{"num_key_value_heads": 1, "positions": "rope", "init_std_o": 0.00867, "final_lr_fraction": 0.05}
Below are experts of layer 5 (counted from 0) of a mixture-of-experts language model. Rows are named router (the router's row for the expert), gate (a neuron's input weights, with its number), up (a neuron's input weights, with its number) and show model dimensions 0-255. Each number is 128 + 32 x the weight over its row's rms, rounded and kept within 0 to 255. Numbers have three digits each.
Before each expert's rows: a language model's description of what the expert responds to; "mostly gets" lists some tokens that are sent to it at least half of the time. This comes from a sample of Wikipedia text that the model never trained on.

# expert 8
Place and nationality names. Country, city and nationality names and their inner pieces, such as United States, Roman(ia), Le-ban-on, often after of or in.
mostly gets: " United States", " New York", " Roman", " German", " China", " Royal"
router:152118119135085137161119160118137180062169083098109143084177154155152093133105126117148142136151184167121148167152094158171081129145120099094108104163067125103132067148100127139040154187102124092119122094145137128152153151146097157187115115100068080106079094144127123134137144105102103086144119134093165096149034121207127106120136131108172108104195088110095149149185153157172124087128208206166176169157131102161159122105142118117142184134139080082148156122132148135146136125214099133150081108123113165083073157082097120117101172163103124163135120126181100114126097066122122167116154142127127111157123100156122102156154185155166117153118030076097149127198127094144107119082111141136086105158134129162098111106163115127117067116121118113131183141107114160116137191103080
gate1:156145094078162113136150136066112132082175075155138131141112120161140071149161165151110057152134176159121146098196107106117112138109087086096102164166167068094061112178114147203123086156120077135095126181137096140176132110059080072086124132140127142109130136146139089133114141086103138120086134103054106143119111116109109098111087160147104119188154099163164065169110039068122125107168091135116126093160139133111118158129095153095108140127115100176111128113126157091097125163112109136122154095113160123144070118138121146118177159089144115176180147132125190102156090088096157159140115149073145142131116139121130139114193108153138143168097092113124201141067056120106060138074139127107113122151113070099108147123156111188105075131088125195103100183175196124099144130148132
up1:113136094148155085115185140125124130169145129140189119120135048073118137154152097123119157057114101094151139141100083153088093173111108116088154166116078175164118146148094125115105158119149084139138142137153130114118093123187187192182140111126100110146151121090151154111084144166146100122108113131171133138144142080113123132128094147154134149147062127065137228093126125128067076123126095131112079112086134051138151128098165111128095126106065087095137118195099106130206160100113162121110170101164129070210156132155114136144137161131093181101165136121150103169114099122137145110134140147193114129116210119143138119160100170091093119066160116124154055083168156060129101128138132152155077134143130142167125084117105079174171139127148043034099106145102130139134115139117145
gate2:103057112132108091139114153098136147100138133139139090109152148190139086155156044131113139149122121119084067089079074102106142139130124109155100126127117080154156089089130145114091114154224074123139104158176107109156110166077127153178199125120132152097085056151134121171129113115130095125099179060160121133173106168099150134101122065157195102163139064176162150190117111166127135149126130112155095168079124169079072120111078146160136116137159149145146080088108097118104163096133138135193143125132099093138077115154046073159090101137114058108155136149182160131105122170146106138094103115116111176200176131133077170086139141179139114094129107184099139128123133113114109154082120061093164113139139124118081113143104148130135105098167126125131105103133083167107156170083186
up2:143077153139078120117153089172096115159113103159114082171154130126117176161112092126149148133188142159124115199127144119089141154128125155166117121097108128185173111101139111104131130115195099110138065120080146091159105129119126148135141134145155122085113123155097142076096075134134138079079114027165143102175078185125130173067129119061163127128105111121145203137130147092114127106114139117172136158105145157087109095138089119123140073132074134108164083119204124087103089091151131170159151165098092069102113094121118155185109159164142040088156090130102139153145068164111089103150151157126121114153140140124072098144049140094149142129091100178119156129148174129103129101160120110108115178101125082039076121138198149136210138146137084097170147106089095114150098128078136
gate3:132173159120169132131135138149131135170142133130081087118150109108115135136169195110105122169137119092117128120144152104155140099108142186149165120196137096157165119172139161128130113098124131116172104117098133173109104075115161118104105132152115130121064119140148179207144121151168176118229099100145137137068169059115193101136111127089142134096118112095164129138137120110148109107047197087161166213158103147168075171127117120138177118116140143153129119160139080155119137102125190153121136121156162129143192135164150096105145074145101064167087215140111069129155088117136131110125115106118050158135219102124072096112086125139104127116098130087179105082064175105118162158125108172101104196124132127089118101195107129136134154170097088154142138150087173171109164131128089
up3:106123100117166143119084145112187144174082150158114193157138122130175113102094105153084125101148080133156103140142149147045107150120107162063120129115066139158114106217114067159119150137107125155032150118160162153147143148205158169134182091118127139116125205211117095105203144120165091118095100132159125142170102120094109197115096134196127164124146168154151154136115070146134164156138122121104108092139099130107159099156138124119086110123151130107150094173144132100180194166086171099138133095140122119109142172131148116101097130168143171117097081101140164123199168141121060092106160138108085194109093143129137161178148156104125105096195130122107113120196131147107138160122178091110161115156110139154129150158154098095113105070111151092131112155142104149205097066117130

# expert 17
Adjectives after articles. Adjectives and adjective suffixes following a, an, the or 's, such as similar, new, original, notable, -ical, -ious.
mostly gets: "ical", " original", " new", "ious", " similar", "'s"
router:167097170160131079103097088114114173095137122180140082124078116123124107138096114161101139150100143151089141149134116098154169190123095112133176096135118093179127099130123116219099123123173095159139155145174076085137141148113171131133187171135147108182144176122171099107038149125121144135121139082110133138128138150170064134136150138160205103183098160168166125098198154127147121124126116094129137128134114125063083135115158130137191120122121165088141032123158110111085181123131110107163170137117100159149169138127121123051151076144107174148106132177166151159177152155083146136159160152112199176115183168170154122132132134103191103167131147093151100145107088158110131048164122068147189119133144155163137070129105095166134103121131127089153057089090142124156155085139168
gate1:079173132172170142100143076116165110122163129164125128090092105116135141112139110150096197144108103120086085136103085114156177109198117155123202159131146121127144122132149210119124065084147107169093192194132103143077095131151103123100124149146097148166137146145123087051088120065079130175077118135129115114143139128104117064165136130193093083158169125180099104140146146099115141130165186096121096183115158185157122086135111126175132111133098091134145155130098121161154103086106118109148178108140134141090103083155127226194104123168086123140158101076141166145109114122175182155101146049188135135086101162127173093092184114080155129117138178162157098107178129095117109110174140110161166122129155148087100125143153072160150125181169138128112140174117060115116147133134118
up1:140187120111117188151135111128170120096173108160122136224131070089134168133146154150123179139098151158120081195101105078140130146166132116100098176070134040124106125182140150070093122114128054177124121170142134154163135195107096132137076179095082163135115153084110178115100094115095160120092155159121147128154146193079124120136112076191138120138128145151208136176145163098134130145138120141172114085152144122141131109113116141170147119166103080092133128131146142171184104168078114140099170105106120113157061139192162161128136114080118108146133123171184105170124124166134087167149188090182099164113101105121161124097161157104150115144085168099150098135156121102092160120150129106163157138151109176124041128149205075151082166158151089099135129084078158126127140124126131
gate2:182185156143131130072142137091151120124076157139144086053092159131166114076158111165138212155094073081112060134126101140142108174136142137060105093139133105156133108116150185113106101111181151109089102108151149093098147091108184136118117110110161138159127144092164135077101126093154091119110143108148062103120111105077109148144141037096092126121141156130095123194126140198127105154123167166121104087117082123087119144166051154133122114112067154129119155130191102155091131103101084169144144109131114179138155121136103130145134097094157116164118150105127120146171133121141176095100193037155186160107051152071157154131189130146151132085136140139140141097101100066121086080155137134099158081125146095169095170161081137138129091175132060111145137113108141075089141107140173
up2:068149100100075169113126110118160117134140131106171158152119089131127091135162160197157195149102052127098097102048123152094156133126155157144156144130078152161174142132173106099140117157140118076113087162184127110139117127100168143120182161121142118083155125088152139118138125090186122100156123158158105119176120086147109185137091066202133133114161161140068148168143107122186152170114100118108136119185102086104123186104171060176176116118106089112100054142176115097143134131096170097152137145145133145154109112119129114085155137222119092137120153069118141143165116165115060124098106088108098144143145151174095117150171160094132105106085125118064100088150129125122132086140141110148117115123177083112193091164206152099160134136116189056106119054166121100154147147102113
gate3:173137147163188162142157103085109125196095129141087091195123052126159144139097149119091146202112123037109107100112198187090164148162091106101130167153134127147109159126118141178081112197142107167090155167118150133091088128143129125114111148091126124094116120125096140071089138150081119081097155115146147111101167108067154106117122128167105097151099101210155099126212104168134129134059063152096115084138146178112167103143115105104145111097069174179144091155139099117120176193130095118121098064098068073149134168163109099148107182106106140130119147192149099151161116125132153093133141104110064138133141103153174178112161134091139153134191115122189123124153129113108111098087116127140172113095160150103116176111142134117113142143127104113085084145116085168072134091099164
up3:097105141147122130124115113095125174140098165082138129134134097150182116077075147151084149144092104104109137125108159107093179137170141141143171190119145204113099152121071115164126090100134148157114091116111109154118161092047150075146102105124148098157174119198147168138147200143151159107091114141130129195167095121150103095150124095160167102165179107105138112170222152153091106117131144158108137141103161091080130139184129043120132121173133180110116054087165160106140108121096084142072065119059131134133130178129108094176127077109112111124159070151131104126080115157132167130112055130075090090137171134144118178102182116136091142121129111109129059139079110159165112134134111100129197112114153072174114164141133150106139141143138090138133119179090121136130138175039174

# expert 31
Verb stems and endings. Verbs after to or would, and inflectional endings in plot summaries, such as see, decide, called, using, and ing, ed, es.
mostly gets: " called", " support", " using", " allow", " caus", " join"
router:177122104079171085134112063170132208112177125156120107092142125087131130151143162116071080091152125108097132130144125056122133168112143159194152121125110104189124082064101103136161128140118184129156085119078132146073113071164106121161087157104122155159119109095123099139158153177092125136131111115148144183128176135119206149185128112094165154135084101125148095111153101101108150097113128080149139101112118125152097123179144126123129084168140148062057155135105114075113091162158067131137135124163182141060085164133146112137126119153089136152120182183161180127119105109172144086163111108082126139056155168166114077139130083117085131176177172103159222111117129162132125102147105167165133146190103110148139084105122160126108072122126153146111151131124131133168100089081038
gate1:071120142135123142087083141129057141148177119126139140094110130186084184193203071129143129160138169102088105100090171118135119137110058140131176144121096143134145119107114145140128124048062129149114161086157130176110118093116129063171146118117085104134109097124131112128117107164192155112098188152140083151087092122096143074116092104112149103106167118140111161145130215127138092129098138126143136153129097150100100089081086133133102156101150122125189155138092142168155126112148166174079148167185112151146169096161093160159152089124136076134087191087112169143066152149160127209110129117173135123090111144022097116091091169076096148091175122180169123085101143164170125131140087117103123145140170157133116170074127098113144127111163095135161148179193120085151111132096140
up1:114188092143186118140109130146119135148152079121088112148111112129096098206129134080181105137121108141088076081124082094137102063063092096135088111189093081078137092141116071103162137160216085115082106112099082122083157115145096137118120160171098126070185107138055149138109081121128167168132103180174130190139123087161121118160143097146136126108110146136117067104123109083082125110104178143158140073088130160092135087113100159110156201163163156172138129144136102140206155126146121125135120179149154180140110117130136154115106112142119115116135133125139145120122229112084086110172122184171157094101098167144144170163136122123085076099105111122142152128158114149100133093127197108127198135134133119188113097120149104105129074108197118107121162076179118156106066115117121
gate2:122159090140092152113107134155103122164133184142112096046077141117139140152138202136120091163074136182157130119150126142144108147113087118127156149124061185199170087197159111086107147142068129203120139124053140095132081093188173119116099136114096114120140138153121129108127060103131087163144184089100119123145127128085116111164157110076151124103129092113144127133107130187093136168125167147138194160137151068079104143132114150142101185153129118135113120107105072115186164119109115090081125103129091146141083144102177123114133068088076182139112140124127147125193151076127116097150102099139097190196120108110150179088124137099097091134129201146121147163145128154166070176142057098141136107119168181173118110114159151133158119102151153143099077193102149093087115106086180
up2:125136156129082084127121176136120104107098139114150175106127163135120153132138171081146146130121082086096196115129067138095133149133168182135113119095216090089108143170106163128112171101117122195116150137089146117211124108066104122136173088112093149182166151109173190105169153136191095106117144159140124074180097128142099150106096130156131180071142144080107149072173120053175129108126124098109098115082126125165172138109121141068148110123104179152107094151183113134147094127099134139173140138165086125148144136195055154164080117145152058144051146115151087091088141110092132163114098151067115164160134103179120086119124145129147133104133094165133109115121179118123145120084170057142192071135164163071123159098114175080150140148143108129129142104148132126139144098191085
gate3:147079100063155141093114139098166098093173099081075160142152076109082108117129112160135154141150123141132141119087136167127081060123146120131076193123094133125093153190147106127123146089065157118127097144072094128119148071164095141105121098095135134096147065105134142116045075108133125180103141160100125078145132141103081164120099141111025123123176142117128087115227133204137164159134105164116108206130124135116153110157197098148133103099112103124137119183155097134109143138106163065145140132116117105120107146151063106110137144105128125125103098103106119118109100157148150151151142096067081118134190140124137047152153168149105099170078166101137170185092112138171169148108156120149168069145128096130177152168142096070092159128109202114111145157127136172149111146193116
up3:141105139102157129179124142051191120106146130071124166124094112111081108131167169113149153170078117152111087112118132142153156100144133112135098196087114093115158116175130121125071137128088114131190112156085119082147110118178132124130071087054134130095133100098084127120081048122108112119127062111167102095098162194104051167115122161080092083093131121131177107117142116159057173190094062135151148164155113145131139123120094154171165106128116145074139140197138105128141086126115137079109134175152091065129129107177102102154155160162132136176105178096101137096111106115133117165137147163111076121093131129116128067152204195172100123183106115139186139204133140116162129155109181079131117102162104159104136165158109129107132130107088178135090111127100108184158118126153070